Below are experts of layer 15 (counted from 0) of a mixture-of-experts language model. Rows are named router (the router's row for the expert) and show model dimensions 128-255. Each number is 128 + 32 x the weight over its row's rms, rounded and kept within 0 to 255. Numbers have three digits each.
After each expert's rows: "gets" lists some tokens that make up at least twice as much of what it gets as of all text. This comes from a sample of Wikipedia text that the model never trained on. Tokens count by the router's weight.

# expert 2
router:108132107152174120102130130102082057135152168158136129111105199139122171233176095168107129173066121155154063179187104097108140097130100131164112149070109132149093091153160111153163172103161140119091060145131041097102132098071193183178166148154159142088108154101154089160145150168154128125144130106126125084127134134125132139131157152181208106066187174133096135124142114104115110148133
gets: " |", " the", " to", ":", " and", ";"

# expert 7
router:170148093115123086135056143119120047099153164156114093108156153070138134181131149134120116181124131129110130164125128131125137106137119092164093189104141159154178077126191175105154206121161118141124147138088118138102120154100168155121142188087135143138182152120101114143132083168142120160113207087081115134128078122115140173155137135125137142128178157094078066165137037179113145149099
gets: " |", " the", " he", "==", " He", " had"

# expert 11
router:128175102115166036129112113152101107116150151180178065138154166143158144129150102143112118146147166107168119105154058122102135167143122137083113157157189141144211116134120167100144182054149088129128115113155145152135105130161113159143107108122124169085141180160145098150131164137144126146143130110144128140188209118106149166123100139132130111128120135112095125134155046071124157127135
gets: "\n", ".\n\n", ".", ")\n", ".\n", "==\n"

# expert 1
router:191185086161137053117054139147135122133138132137134069107123213141094172159143123143177129158128119129082107133160102089070149134094079091115161145182138143111173098119139162112109149116152091163201105130123066120105105097145119138134143150082118153096113115154111126172156129104157165184143123076123163107118086111130211137109099129218120116098160111129122118119140125110170153120127
gets: ",", " October", " November", " during", " August", " March"

# expert 9
router:130096110132177075134085151138139139177125165151164123187071188008100133164137121076105162107104147177167114123112133111100069159123108122125187113173180133124122128104131128094134168148139089174082069103086137127085095169113164108163176135072097156111120077133099103098120107165162163141134143130111110108134074075104121162139119149189102073147104107096102123155182131098167124120102
gets: " ", ".", " (", " was", " \"", "200"

# expert 3
router:155084109115133045166172104051126111099151156118129082123156210081157186160144088122130134135093164142132105148122142097108150133126133086162060151169192114128124148136119114120148235126116072111127126138092113110125114109124182091164145172133119154067136065084207093105202098138122113157121153095167107162157161099101141157132137124068173115091146134141103158162167116156088142138152
gets: " ", "-", "\n", "%", " (", "202"

# expert 10
router:110146142161150051122126127115148114132142163197188123104123138132146114114129139191131144140099133189170087162155090145171133094098112115086076125125148151141122112126166146211158124125149106183136088077083130130149111126138199091118108193055144182092151101149108135153124119182131169160103098123092163059120113118115150152158105108087164139099183178079153135187117122093108154145126
gets: " of", " on", " in", " |\n", " and", " de"

# expert 12
router:130090064083127054117059136082148067076117169126174089157103188136154166191197119129088109168171126166165126129128155173082119151122094118114106178173132129100139096077153167154189107108162128132099081125107082162162124105123122145130095165100111142112117110130153127150129097147154190164136154083105139084140120133142116147126120153154168111071108142091145087106181038097149115188069
gets: ",", " and", " as", " by", " was", " of"

# expert 0
router:123165115137138052120119088115125149145104083173165120116103135097129123182138165104138166171153191128163097158123155103096149136147094117107122123140129154107179176154117095146183180178162106147149073110092124190049110134136125157124134126097151139153077026120127063147185092170111129173139156098122138105194188170106131157108107124135180172051172122072174135123149108143142184165108
gets: " ", " (", " S", " K", " Award", " School"